config = dict(
    experts_per_token=6,
    balance_bias=True,
    lr_router=0.000689,
    max_steps=4840,
)
Below are experts of layer 2 (counted from 0) of a mixture-of-experts language model. Rows are named router (the router's row for the expert), gate (a neuron's input weights, with its number), up (a neuron's input weights, with its number), down (a neuron's output weights, with its number) and show model dimensions 0-79. Each number is 200 + 40 x the weight over its row's rms, rounded and kept within 0 to 999.
After each expert's rows: "mostly gets" lists some tokens that are sent to it at least half of the time; "comes before" lists some tokens at least twice as common just after its tokens as in all text. This comes from a sample of Wikipedia text that the model never trained on. Tokens count by the router's weight.

# expert 29
router,186,192,207,245,192,192,192,220,189,257,140,238,136,116,192,226,172,261,222,172,186,160,215,245,181,229,236,181,177,222,180,271,155,151,134,231,184,161,211,234,168,136,146,167,253,130,175,179,171,226,189,221,277,244,243,209,170,224,186,147,163,173,165,159,175,149,272,200,129,180,307,200,248,246,176,275,185,218,162,125
gate0,234,189,248,226,180,235,181,210,223,269,233,225,261,106,199,173,172,223,145,224,176,177,226,207,183,225,175,185,232,252,247,148,120,163,222,214,216,209,146,238,83,255,204,226,230,143,233,197,173,257,214,267,190,259,239,146,231,232,206,169,212,195,237,213,199,220,182,256,145,165,239,231,198,216,216,218,172,171,155,215
up0,231,143,88,220,183,203,158,245,85,239,258,151,180,192,192,221,186,213,203,163,213,224,140,280,168,246,139,190,122,254,246,162,195,196,231,202,171,135,112,208,188,235,181,226,167,265,205,229,151,212,174,182,195,227,205,194,222,185,162,211,231,180,162,168,190,154,154,159,215,206,226,160,157,191,220,160,176,193,319,189
down0,177,144,174,147,215,144,238,163,241,190,205,232,242,146,243,212,176,208,198,259,237,169,173,170,240,169,207,247,197,204,190,215,165,185,232,224,219,81,115,239,261,155,284,194,247,251,181,120,202,204,239,143,235,190,231,211,225,194,217,247,241,204,228,171,286,213,238,169,185,198,238,298,198,177,249,233,257,180,139,148
mostly gets: "0", "7", "9", "8", "6", "5"
comes before: "0", " |", "1", "8", "7", "6"

# expert 24
router,124,164,188,224,234,321,207,128,221,222,228,211,189,127,220,190,219,213,267,174,195,243,256,208,264,191,210,123,194,184,185,229,212,251,168,213,163,143,252,213,151,105,170,189,192,132,187,216,218,268,203,202,159,188,193,181,280,252,175,237,153,174,215,251,163,150,254,200,183,203,252,268,197,172,268,206,153,168,209,210
gate0,99,263,247,250,240,243,182,190,233,214,234,108,134,206,169,286,202,177,186,217,189,154,103,175,200,192,233,194,197,231,281,257,174,203,122,165,179,216,215,166,144,188,227,227,209,187,192,162,176,221,122,225,225,186,227,205,185,248,204,243,133,161,174,247,151,172,180,169,257,214,213,236,212,122,130,202,183,192,202,252
up0,213,224,215,185,132,183,255,185,191,224,193,214,255,316,312,179,182,139,227,219,116,150,207,258,165,126,219,200,197,283,207,221,107,243,245,224,224,152,201,164,124,203,174,160,207,259,164,100,157,196,220,173,267,187,171,182,262,192,222,198,193,248,185,234,178,252,143,213,190,237,160,179,220,201,193,202,287,229,268,248
down0,250,152,239,158,159,212,190,189,162,169,196,158,188,209,176,162,233,252,168,175,181,165,148,203,171,232,143,163,182,173,256,121,237,153,151,195,152,148,194,251,254,187,250,197,196,232,212,222,235,166,171,239,175,231,123,245,134,184,202,221,178,216,109,191,209,207,190,246,198,194,186,253,206,139,169,239,220,188,177,113
mostly gets: ")", "),", ").", ".\"", "\".", "\","
comes before: "\n", " and", " The", " In", " He", " he"

# expert 32
router,235,182,206,218,154,143,205,223,234,211,284,225,246,231,295,218,216,197,224,200,178,208,199,125,211,196,232,210,268,199,200,175,138,224,243,236,183,191,185,219,103,178,189,193,255,262,236,189,189,261,213,98,161,174,168,150,102,229,165,189,208,239,197,247,197,285,241,210,186,206,241,219,178,252,105,227,207,231,237,225
gate0,247,178,217,144,210,235,195,193,193,199,172,214,218,254,168,185,264,118,238,250,156,156,229,164,202,216,202,221,230,275,175,174,186,173,331,229,178,205,257,156,304,254,133,243,240,254,287,224,195,235,200,201,238,137,206,269,210,300,105,198,158,217,232,182,205,249,216,173,203,218,228,137,211,193,152,182,195,226,218,222
up0,257,233,198,219,206,213,157,195,210,180,167,93,200,237,206,210,189,296,209,237,180,274,200,267,211,197,217,205,233,204,197,146,211,256,164,253,130,151,150,258,272,193,154,190,240,183,199,243,200,177,159,165,185,200,216,134,222,230,236,274,231,125,199,201,163,169,175,217,287,258,200,219,145,230,194,239,231,258,170,170
down0,250,198,234,154,190,246,182,238,156,200,185,218,165,273,196,126,159,195,185,205,223,139,279,192,184,113,206,180,263,229,176,169,195,162,137,189,238,196,252,259,224,240,173,169,211,228,242,173,190,198,237,285,193,154,248,161,237,248,140,196,210,203,267,198,220,206,184,179,247,226,190,165,208,224,245,161,208,219,144,229
mostly gets: "ie", "ice", "one", "ley", "field", "ell"
comes before: "s", ",", " (", "\"", "'", "y"

# expert 47
router,215,218,204,224,151,179,173,215,199,172,164,220,162,207,193,272,224,253,233,124,192,242,161,247,210,218,187,254,215,234,151,229,239,215,140,195,152,169,267,157,192,186,213,150,234,257,190,173,181,131,276,250,207,175,222,127,247,183,172,164,227,192,166,205,212,149,266,178,209,224,142,140,201,252,170,262,162,158,170,180
gate0,193,248,238,161,152,198,211,181,185,205,174,288,200,229,186,210,221,203,189,272,180,192,182,129,148,143,157,204,179,178,200,212,196,235,238,226,153,211,225,209,144,260,192,235,177,159,185,113,246,196,269,284,160,183,216,162,244,202,158,213,195,181,263,236,259,155,164,222,238,201,206,131,242,279,200,228,226,206,147,292
up0,171,170,210,197,214,239,200,184,228,259,204,173,151,211,160,274,239,238,239,212,241,159,160,268,149,272,241,171,282,234,181,221,164,210,225,227,283,125,181,156,207,181,216,231,242,211,243,198,199,220,278,156,205,146,186,197,208,122,246,224,255,211,183,178,205,121,264,239,151,232,188,205,164,107,192,183,242,206,193,112
down0,252,121,208,253,224,280,191,191,235,152,170,166,247,236,184,196,165,220,191,194,261,244,231,227,243,253,182,200,229,177,173,174,174,185,218,194,235,177,188,198,175,130,197,198,243,243,179,268,174,182,151,146,235,179,204,176,190,228,244,148,241,189,178,184,232,216,240,173,222,220,194,240,155,243,186,164,156,249,301,217
mostly gets: " ", " (", "(", " [", " (−", "1"
comes before: "1", "2", "9", "3", "4", "8"

# expert 15
router,241,219,196,205,185,217,243,212,144,156,217,168,196,222,162,214,210,226,223,233,224,217,270,170,127,167,134,192,224,182,170,213,236,245,171,215,187,275,230,180,216,225,170,190,227,235,214,233,202,173,208,237,280,148,213,211,159,210,217,209,249,244,157,142,197,159,171,263,187,237,260,252,190,104,236,230,195,168,166,254
gate0,208,241,202,203,177,169,139,277,228,224,147,169,193,211,148,188,218,173,210,264,146,173,212,180,203,204,140,249,252,199,249,231,281,187,248,182,225,211,278,198,184,311,210,234,229,293,248,181,190,204,138,212,169,220,164,157,192,184,180,238,230,171,145,178,199,165,211,160,238,201,210,256,215,137,156,213,190,193,204,244
up0,252,123,159,211,200,248,252,212,230,150,211,163,164,177,247,241,179,188,243,239,200,204,231,229,200,158,221,186,204,234,122,105,179,193,210,286,241,185,193,267,254,249,194,237,234,270,164,188,158,198,151,229,217,188,160,175,171,188,203,178,171,120,115,221,211,189,160,195,194,145,244,252,166,172,185,198,201,171,297,233
down0,229,198,196,156,193,122,171,223,185,239,277,229,236,252,185,202,253,254,94,191,158,218,126,239,232,182,212,171,165,218,225,238,124,189,189,183,268,194,216,202,144,162,251,249,202,245,124,174,220,162,187,221,186,242,232,176,209,154,168,239,99,260,206,197,180,152,230,272,186,238,194,111,193,228,187,231,231,213,246,220
mostly gets: "\n", "===", "==", ").", " ==", "---|---|---|---|"
comes before: "\n", "|", "-", "==", "The", "==="

# expert 19
router,139,248,127,210,178,179,145,189,209,204,192,212,298,202,229,214,203,218,230,231,282,173,134,193,170,257,244,181,191,230,138,151,162,176,181,253,157,191,264,207,224,169,243,158,246,244,149,200,166,131,202,136,197,221,204,152,233,156,168,210,198,163,228,136,121,147,146,252,188,257,104,224,210,225,168,194,182,160,188,252
gate0,263,201,148,183,226,205,171,156,267,196,256,234,150,266,190,162,223,256,279,181,205,270,195,133,174,152,217,99,203,149,185,219,171,251,151,213,287,187,183,155,239,183,205,150,293,200,147,206,250,211,201,185,175,258,176,204,202,246,208,144,195,153,230,210,148,219,225,218,200,152,226,166,273,190,241,219,184,206,180,180
up0,226,242,163,164,133,226,191,234,194,126,148,245,149,245,167,137,163,163,168,115,155,177,196,215,166,175,259,280,190,210,198,178,228,220,183,202,213,260,185,210,183,263,278,198,292,120,243,254,152,116,165,204,205,211,129,192,219,174,235,183,246,133,171,200,266,120,268,237,199,202,266,221,207,217,222,262,253,163,217,186
down0,214,210,199,193,205,198,173,175,192,163,284,240,173,233,215,166,273,222,212,237,197,193,208,210,239,180,219,235,130,141,191,205,148,163,276,262,272,156,201,173,261,180,140,127,275,228,184,207,141,271,195,248,237,201,271,230,211,187,215,259,211,286,183,229,214,196,147,195,156,235,215,212,201,144,156,237,135,248,162,185
mostly gets: "1", "2", "3"
comes before: "9", "0", "8", "5", "1", "3"

# expert 23
router,239,177,247,216,192,133,205,224,143,191,158,127,156,168,148,196,228,251,199,152,134,175,185,263,213,221,282,166,220,212,176,217,122,162,137,196,190,270,141,146,220,218,158,183,179,145,230,215,191,235,242,180,272,167,225,232,269,225,160,265,227,132,200,164,217,187,162,250,204,204,198,198,189,213,266,168,171,241,198,220
gate0,209,242,214,196,234,219,225,186,301,231,252,190,231,261,172,231,126,227,192,209,154,191,186,183,173,242,215,122,163,138,138,130,198,180,231,196,188,235,244,251,222,161,214,196,250,168,283,191,206,201,185,122,195,155,247,208,179,187,151,179,237,258,304,236,314,171,212,200,202,183,151,178,214,253,215,202,231,206,247,184
up0,240,264,140,173,218,146,166,167,220,218,231,239,188,212,192,227,159,152,234,234,249,278,234,187,127,141,178,162,216,141,183,201,187,168,250,231,274,265,217,182,192,216,178,193,197,209,158,187,91,170,181,194,230,203,213,189,181,226,168,168,232,289,269,163,282,135,250,216,265,223,224,163,191,189,207,173,193,267,208,187
down0,172,222,178,245,268,192,211,175,171,213,166,296,179,183,162,234,192,183,189,211,206,174,240,277,141,166,260,153,148,212,137,203,217,229,255,202,182,260,192,169,232,209,149,243,244,189,248,180,213,225,221,252,206,145,232,233,239,234,202,266,211,220,257,203,222,147,221,252,203,181,225,239,136,172,243,287,198,201,180,259
mostly gets: " |", ";", "|", ":", " from", " /"
comes before: " ", "\n", " —", " \"", " A", " S"

# expert 13
router,247,204,186,188,185,192,228,196,177,158,206,251,137,194,263,201,251,166,218,245,157,212,194,251,225,163,133,215,252,250,182,201,141,223,167,145,169,174,215,212,221,204,186,188,223,244,198,214,218,214,197,173,198,224,196,207,264,167,223,206,236,227,155,249,256,143,130,202,284,266,256,222,276,230,239,263,195,151,141,148
gate0,226,144,133,150,121,219,236,250,199,210,222,166,185,213,80,211,143,246,235,207,196,248,244,179,164,209,199,267,225,200,178,163,195,142,235,201,252,148,185,156,187,235,225,219,225,248,169,209,193,199,205,247,288,146,131,225,282,160,228,201,198,172,193,211,171,240,150,172,178,264,235,220,227,143,198,184,213,163,228,196
up0,179,193,184,195,222,223,219,243,193,203,131,222,178,212,184,189,177,149,170,173,132,180,189,200,117,199,195,219,202,152,185,224,244,157,203,153,251,156,225,95,268,205,230,249,259,214,187,157,166,210,236,246,173,252,242,188,189,268,197,235,190,148,153,204,195,179,199,204,187,138,190,132,202,151,161,213,175,158,224,199
down0,248,222,275,287,294,168,160,205,194,221,210,227,178,204,166,189,236,178,168,194,206,142,160,215,142,256,269,156,162,144,199,149,194,220,240,202,213,204,243,156,288,228,202,271,246,200,180,215,199,192,259,178,147,273,219,210,110,249,248,179,259,202,215,187,205,229,254,213,184,209,214,199,201,250,206,189,250,185,228,159
mostly gets: " (", "'", "\n", " \"", "\"", "==="
comes before: "s", "|", "\n", "-", "1", "The"

# expert 21
router,236,199,186,189,170,266,164,168,260,262,134,105,259,183,167,156,144,255,255,193,206,185,168,217,262,179,211,248,145,248,235,156,238,249,172,147,243,162,172,157,239,233,188,244,194,190,194,148,246,123,156,118,230,163,218,157,179,168,143,183,240,258,192,284,179,147,206,179,159,221,246,127,174,199,174,124,180,156,164,133
gate0,244,304,195,221,189,181,207,223,267,237,174,201,186,212,213,184,158,144,177,205,242,128,171,198,176,225,198,175,243,103,245,136,172,227,149,158,101,155,223,240,99,232,192,243,214,214,243,115,242,203,203,152,257,244,203,274,173,184,194,226,210,184,179,201,225,252,251,182,209,194,236,237,178,134,216,196,185,176,200,196
up0,154,173,206,200,191,181,191,228,135,167,216,248,205,199,168,209,126,225,193,224,216,105,161,233,153,171,208,223,216,169,230,224,181,247,195,95,248,186,184,156,104,246,251,237,257,190,244,205,240,194,227,181,168,136,217,197,179,243,238,269,104,217,169,226,191,186,183,238,169,211,250,202,260,208,159,192,149,234,209,169
down0,171,168,219,253,257,270,178,186,210,132,193,181,185,148,187,197,236,185,185,183,165,268,283,221,242,194,274,186,194,185,190,243,147,158,239,153,171,256,208,174,327,209,230,185,178,151,199,276,204,202,197,163,259,201,192,190,169,228,129,201,198,194,157,180,107,209,186,198,172,232,164,224,138,209,280,215,266,197,184,241
mostly gets: "–", "/", " /", "+", " −", " &"
comes before: "1", "2", "3", "0", "4", "6"

# expert 35
router,180,236,229,181,238,164,210,181,270,207,216,208,280,192,227,178,194,161,147,233,205,196,181,163,164,181,161,196,243,197,242,205,247,196,194,183,209,200,212,227,168,227,221,197,112,137,219,167,210,208,260,245,152,192,200,231,224,180,259,163,152,269,179,229,222,216,212,133,227,145,84,131,172,178,171,172,240,225,188,182
gate0,173,195,149,244,198,242,188,108,176,209,196,241,292,222,243,156,257,183,176,270,227,190,156,220,232,248,169,206,232,227,231,224,227,239,178,154,150,186,265,204,266,190,232,260,273,235,246,99,227,172,152,264,225,156,203,167,191,284,173,166,167,172,168,220,160,173,232,186,209,190,174,163,200,214,150,182,205,272,205,254
up0,184,206,118,249,169,231,206,128,200,216,194,245,234,205,208,199,174,198,209,224,224,159,151,206,152,171,241,187,195,170,269,254,188,205,303,203,158,267,166,109,213,200,201,182,218,195,276,169,258,223,212,194,183,193,223,225,302,172,243,115,200,243,228,121,174,226,167,153,272,171,203,263,160,193,150,194,164,255,216,241
down0,183,227,187,254,113,167,295,156,230,245,254,178,219,229,181,201,235,180,222,227,228,187,192,223,201,217,238,217,260,212,182,210,162,195,246,207,167,216,204,187,297,262,182,220,185,199,208,212,180,213,206,281,246,253,236,186,233,212,205,174,198,215,201,138,133,207,264,194,243,203,193,202,184,241,177,179,170,190,208,156
mostly gets: " him", " work", " life", " children", " died", " training"
comes before: " to", " in", " of", " for", " as", " on"

# expert 6
router,227,134,164,208,210,189,214,247,325,229,141,233,208,177,90,209,216,243,199,203,100,209,202,138,190,125,189,187,191,207,241,186,157,191,222,285,168,190,216,209,126,187,208,216,252,194,212,201,214,134,189,119,163,157,128,184,281,192,276,204,147,274,236,200,166,211,228,232,215,179,209,212,160,196,167,242,224,249,221,165
gate0,269,201,272,227,201,170,222,134,168,162,208,168,214,212,161,204,273,231,242,213,209,180,164,236,188,227,205,260,225,236,179,233,168,153,257,161,217,182,212,184,142,232,169,200,260,260,239,159,222,139,165,241,215,211,161,215,129,115,179,246,168,212,172,191,242,175,182,288,202,201,246,230,225,249,88,236,105,256,256,170
up0,177,243,199,265,230,188,196,99,214,211,190,127,173,178,236,198,234,145,255,266,275,231,185,232,190,252,244,166,235,176,229,151,174,184,221,230,183,218,187,246,244,179,169,207,187,253,181,267,193,151,189,228,238,198,227,214,176,241,215,163,198,190,227,184,223,203,198,201,244,177,254,227,225,236,169,251,190,147,162,184
down0,238,251,216,213,168,162,250,153,224,218,208,144,235,223,223,251,259,289,156,199,210,234,184,271,162,267,242,213,161,219,246,179,254,187,204,159,246,234,173,128,268,254,152,217,220,242,204,136,130,230,196,168,138,159,252,239,195,174,232,222,159,176,203,123,184,203,210,238,244,252,213,229,181,160,227,175,153,213,205,214
mostly gets: "ation", "tion", "ism", " death", "ence", "ities"
comes before: " of", "s", ",", ".", "ed", " to"

# expert 5
router,212,214,206,194,144,227,225,218,282,166,209,200,212,220,154,193,154,220,216,189,155,201,301,230,138,159,205,159,185,250,246,206,158,196,254,200,271,159,200,134,203,121,186,216,188,209,230,264,232,172,186,219,170,147,156,215,287,175,240,186,148,229,206,224,172,213,247,164,225,230,208,217,181,133,206,178,201,205,221,74
gate0,237,204,227,227,143,233,174,220,227,193,195,201,139,181,171,234,172,225,226,204,236,253,144,272,121,138,231,189,222,173,236,155,249,221,237,155,214,237,175,222,151,168,162,210,144,163,208,120,180,208,187,190,215,150,232,192,256,230,284,223,183,210,205,202,186,323,250,180,245,196,233,304,152,198,245,144,236,196,238,182
up0,160,222,193,183,266,151,225,151,228,170,184,176,193,144,196,191,150,202,117,190,195,219,215,176,238,243,279,119,258,195,154,172,179,177,205,187,203,125,260,150,209,174,237,220,174,247,247,154,279,169,212,157,198,207,203,192,197,234,179,152,225,187,208,207,232,229,256,213,271,261,144,148,221,183,170,236,244,186,271,181
down0,182,200,192,132,207,219,255,220,219,208,244,234,167,284,189,187,186,277,148,239,159,140,251,178,199,214,142,265,229,131,231,107,153,244,118,209,233,181,154,222,138,166,147,144,164,192,189,218,154,185,285,210,194,247,242,222,196,154,179,186,207,152,141,190,160,174,253,186,154,217,128,113,161,216,271,143,205,163,199,213
mostly gets: "%", " it", " him", " there", " them", " years"
comes before: " of", ".", ",", "s", " was", " in"

# expert 39
router,201,178,159,232,163,185,246,220,273,256,149,145,163,161,265,245,246,230,177,133,125,195,123,265,241,173,144,148,252,136,159,192,195,238,161,224,230,233,192,159,216,150,152,167,209,216,173,192,157,210,142,261,223,210,217,232,184,221,198,142,226,196,184,188,205,124,171,225,222,134,240,212,198,198,163,198,206,160,238,216
gate0,169,229,182,195,218,208,170,143,202,274,137,311,178,257,228,138,213,216,153,231,191,230,237,247,275,177,261,159,209,261,221,198,210,230,200,206,202,179,205,201,237,206,158,172,139,248,185,187,164,280,187,145,166,206,220,152,163,227,217,185,224,165,210,193,167,284,158,162,173,142,189,180,195,164,211,126,211,226,208,211
up0,242,231,229,207,205,161,226,222,226,195,185,184,182,212,214,206,161,244,137,186,160,226,217,174,143,173,172,166,171,207,215,202,177,228,158,234,243,199,193,67,173,176,143,104,197,250,254,191,250,227,177,192,233,221,214,287,236,193,267,203,167,209,162,203,137,279,184,172,144,205,269,210,159,161,206,165,187,213,143,202
down0,201,201,138,93,219,220,210,134,208,258,263,213,149,148,254,240,156,154,260,151,237,145,260,193,198,235,234,239,261,220,211,262,190,203,211,184,168,249,186,219,207,144,236,177,243,220,193,219,161,250,130,155,263,168,211,182,183,216,167,232,223,158,266,135,251,171,288,141,212,199,204,250,222,211,188,173,334,211,202,209
mostly gets: ",", " and", " of", " in", "-", "),"
comes before: " the", " ", " and", " a", " which", " but"

# expert 16
router,224,171,249,226,132,143,232,286,246,240,268,204,184,227,213,231,206,239,158,173,194,184,232,209,204,188,222,192,247,139,161,186,243,273,165,141,196,165,149,276,182,141,186,173,100,219,178,244,146,191,237,219,183,198,213,217,186,253,151,151,238,219,189,210,258,157,178,243,202,208,251,245,180,218,259,144,176,151,196,237
gate0,169,258,241,152,152,218,198,210,234,176,189,163,189,211,226,224,171,201,215,99,220,218,190,230,196,237,170,270,214,222,206,175,225,178,215,170,250,164,126,187,194,192,164,151,173,150,262,221,241,189,193,187,236,233,202,348,294,228,239,221,194,178,157,158,140,207,184,226,125,214,156,214,168,259,241,206,191,216,216,199
up0,215,177,219,176,176,200,204,167,150,216,178,213,241,200,265,136,184,225,182,238,274,160,250,254,210,175,248,208,278,223,223,278,247,241,264,179,228,313,208,254,209,186,154,236,178,128,209,192,238,154,218,243,251,212,184,196,175,170,209,204,193,219,165,210,180,176,223,215,127,180,186,176,262,127,190,184,230,232,254,147
down0,220,181,249,164,130,188,243,227,169,205,224,223,239,177,208,230,212,230,194,114,145,149,179,214,184,223,259,264,202,165,194,202,263,201,240,211,230,192,167,189,170,164,154,171,188,196,203,222,215,201,209,240,212,193,124,257,241,246,202,212,217,203,179,172,148,210,167,228,116,170,205,157,244,291,230,162,197,169,284,210
mostly gets: " and", " of", " to", " for", " in", " as"
comes before: " the", " a", " his", " be", " an", " its"

# expert 46
router,97,240,165,204,233,228,217,142,239,194,185,230,192,166,200,221,108,186,222,215,242,227,253,204,242,259,184,253,203,138,202,218,272,232,217,207,194,125,112,196,202,191,203,197,249,179,190,136,171,129,143,128,238,192,197,231,239,206,181,177,152,161,186,180,204,158,208,183,161,145,262,174,229,238,161,150,172,239,200,228
gate0,161,222,197,208,215,196,179,112,189,223,218,192,252,241,141,264,151,202,238,204,217,236,204,81,157,193,195,181,196,176,206,189,245,186,245,157,291,165,167,160,277,178,202,202,264,130,168,247,246,221,187,245,230,200,188,222,196,278,193,181,164,163,260,105,162,184,177,188,194,193,257,194,248,244,191,182,155,186,189,283
up0,261,253,218,225,184,162,211,218,261,223,191,238,253,149,178,194,242,219,163,207,138,129,176,168,145,169,216,153,206,211,210,230,212,162,291,213,265,239,270,229,175,183,154,137,248,220,169,123,206,270,223,178,240,215,155,135,188,141,242,212,211,192,229,170,131,230,185,234,177,193,166,178,218,104,185,188,219,218,217,233
down0,159,174,100,207,202,222,177,165,185,286,231,136,187,150,217,114,166,294,100,266,281,174,203,253,231,211,176,185,195,236,179,223,225,176,104,250,231,179,180,166,252,261,176,186,180,158,205,151,194,158,162,194,228,200,220,245,240,192,156,169,102,172,225,207,169,199,269,169,168,187,221,187,231,234,167,239,161,235,153,243
mostly gets: ".", "9", ").", "\".", ".\"", " where"
comes before: "\n", " The", " He", " In", " It", "8"

# expert 44
router,166,216,180,222,173,222,178,228,155,230,159,236,204,239,173,236,232,239,225,221,152,146,226,231,166,239,245,175,262,229,184,242,160,179,203,225,183,134,191,226,233,156,165,189,216,161,212,126,147,251,252,291,260,194,242,229,116,236,158,120,204,171,185,188,204,199,244,119,156,204,162,235,297,225,143,199,187,156,151,176
gate0,188,238,269,198,216,191,160,189,222,147,205,59,241,267,186,175,252,144,90,145,242,206,185,157,222,244,218,200,200,181,208,179,184,151,162,202,207,215,213,217,188,220,245,159,202,248,199,202,267,142,174,273,151,251,239,159,207,243,187,188,153,190,158,193,203,162,227,158,175,218,223,203,151,174,207,159,250,201,221,193
up0,239,222,145,209,206,193,237,228,196,205,232,170,205,171,200,228,225,209,147,178,142,204,185,214,197,216,228,166,78,220,184,200,177,223,246,130,281,163,180,159,213,208,210,204,192,174,183,222,198,200,185,241,214,242,217,116,190,198,226,171,202,286,218,244,207,220,235,215,179,201,195,200,230,157,128,185,199,238,205,196
down0,179,221,135,221,158,224,286,260,219,191,176,217,209,141,189,195,215,236,198,187,155,167,172,279,178,176,158,161,201,261,147,220,247,185,239,179,215,161,193,228,321,208,232,144,212,186,258,248,153,262,235,160,179,171,215,188,171,87,255,232,234,245,146,191,228,219,145,234,242,187,282,241,186,243,204,237,201,236,177,211
mostly gets: "2", "5", "3", "4", "7", "6"
comes before: "0", " |", "–", "9", "5", "4"

# expert 37
router,122,178,183,173,233,285,178,192,122,249,191,203,165,237,254,144,243,148,207,220,208,275,253,183,224,155,109,195,153,176,275,169,210,178,199,172,189,171,225,270,220,233,250,224,209,147,155,244,179,135,226,180,163,211,230,177,230,193,201,266,208,245,244,134,214,204,158,217,171,245,157,175,218,149,247,208,209,226,150,164
gate0,175,153,238,167,136,214,198,211,176,165,242,180,203,179,221,196,262,228,223,220,276,272,205,194,243,118,247,230,177,317,187,193,186,295,239,240,234,214,172,255,191,253,204,235,153,177,224,210,189,201,205,264,189,276,173,233,248,203,147,214,217,217,197,198,132,229,111,251,212,219,221,225,238,242,151,250,198,245,211,312
up0,271,217,118,194,233,264,153,270,266,287,171,141,202,210,213,201,223,192,146,206,232,132,168,211,202,177,274,189,237,231,230,224,289,256,189,125,129,164,132,186,259,263,184,214,175,232,200,203,171,158,169,252,150,166,145,209,239,208,176,188,208,175,225,187,195,205,173,172,206,179,124,226,219,178,159,182,200,244,188,251
down0,196,193,211,324,160,223,245,215,204,204,204,233,204,207,163,231,167,241,232,205,246,315,202,215,181,271,260,170,135,192,217,201,278,225,206,214,206,251,202,242,195,274,131,173,174,211,190,246,242,222,213,157,210,231,162,192,225,284,156,218,274,209,153,250,199,187,221,173,201,209,194,156,179,208,200,213,275,230,197,213
mostly gets: " ===", " MP", " However", " because", " million", "·"
comes before: "s", "ed", "ing", " of", " in", " to"

# expert 53
router,232,200,259,225,195,182,194,216,157,219,221,105,220,188,158,191,255,210,219,149,180,233,197,257,139,229,249,156,214,224,191,231,140,168,160,235,160,242,228,168,233,276,192,180,165,129,246,259,162,248,255,211,274,137,219,206,230,248,144,282,252,138,315,181,209,207,196,266,135,183,207,210,147,228,273,242,169,156,187,217
gate0,163,196,208,230,158,201,224,178,178,211,147,144,256,199,165,217,193,186,265,125,221,124,187,198,235,242,272,204,106,207,287,186,251,167,197,186,251,276,220,196,280,217,149,202,226,272,197,195,178,148,167,144,184,165,189,195,177,221,173,164,223,184,302,187,121,148,194,196,200,188,247,180,190,157,150,189,254,193,250,123
up0,135,201,234,213,158,169,250,173,178,277,201,171,204,207,161,138,215,206,198,248,182,193,180,242,231,210,211,222,199,158,192,142,241,183,200,242,206,185,155,197,283,241,174,214,168,189,143,116,206,236,224,206,205,162,206,197,239,223,159,167,196,152,227,130,193,257,193,211,206,166,276,202,163,187,201,185,237,227,186,193
down0,158,180,235,274,210,221,175,230,190,139,249,182,170,209,150,199,211,167,242,114,157,184,273,156,254,161,193,212,207,144,259,205,298,196,180,208,262,243,267,236,283,225,163,221,230,151,182,197,205,167,185,206,182,220,196,214,143,222,288,218,176,177,195,121,199,251,205,168,244,233,261,209,202,186,182,226,195,247,173,226
mostly gets: " |", ")", ";", "|", ":", "),"
comes before: " ", "\n", " —", " A", " \"", " +"

# expert 40
router,205,183,169,189,244,199,193,153,170,195,131,186,140,231,229,197,159,224,152,196,241,205,215,203,135,162,253,247,244,255,196,197,140,150,232,216,211,217,136,149,244,246,190,205,174,184,141,234,169,232,200,160,191,208,230,208,189,148,184,231,143,137,225,155,146,162,176,291,221,174,174,159,206,163,280,201,241,212,158,252
gate0,161,178,202,148,261,179,180,256,146,191,187,158,210,255,193,177,206,139,176,245,190,213,233,157,209,123,192,232,226,140,151,173,185,186,208,255,195,252,227,181,267,284,247,230,244,222,174,168,237,262,197,176,200,213,184,195,179,169,266,174,123,156,179,192,229,177,245,238,214,234,233,199,182,224,186,185,143,192,164,165
up0,194,165,171,167,133,193,252,209,143,132,211,181,195,226,232,222,141,137,223,153,202,242,253,150,226,172,247,275,168,259,162,109,216,212,247,229,179,231,180,173,245,239,192,159,225,223,141,162,238,250,232,142,215,179,215,226,132,201,180,202,236,236,182,158,244,201,159,242,238,167,236,199,177,276,241,249,238,181,121,164
down0,160,250,218,253,154,193,243,203,213,175,165,203,249,180,247,167,185,269,213,221,164,316,176,195,230,178,210,164,167,174,244,277,197,209,199,207,182,223,207,226,240,204,196,134,245,212,217,126,235,224,226,190,225,163,159,235,214,176,178,315,217,273,188,269,228,213,129,168,187,200,181,215,217,236,231,219,184,211,111,215
mostly gets: "=", " ==", " =", " •", "==", "|"
comes before: " ", "\n", "′", "°", " \"", " A"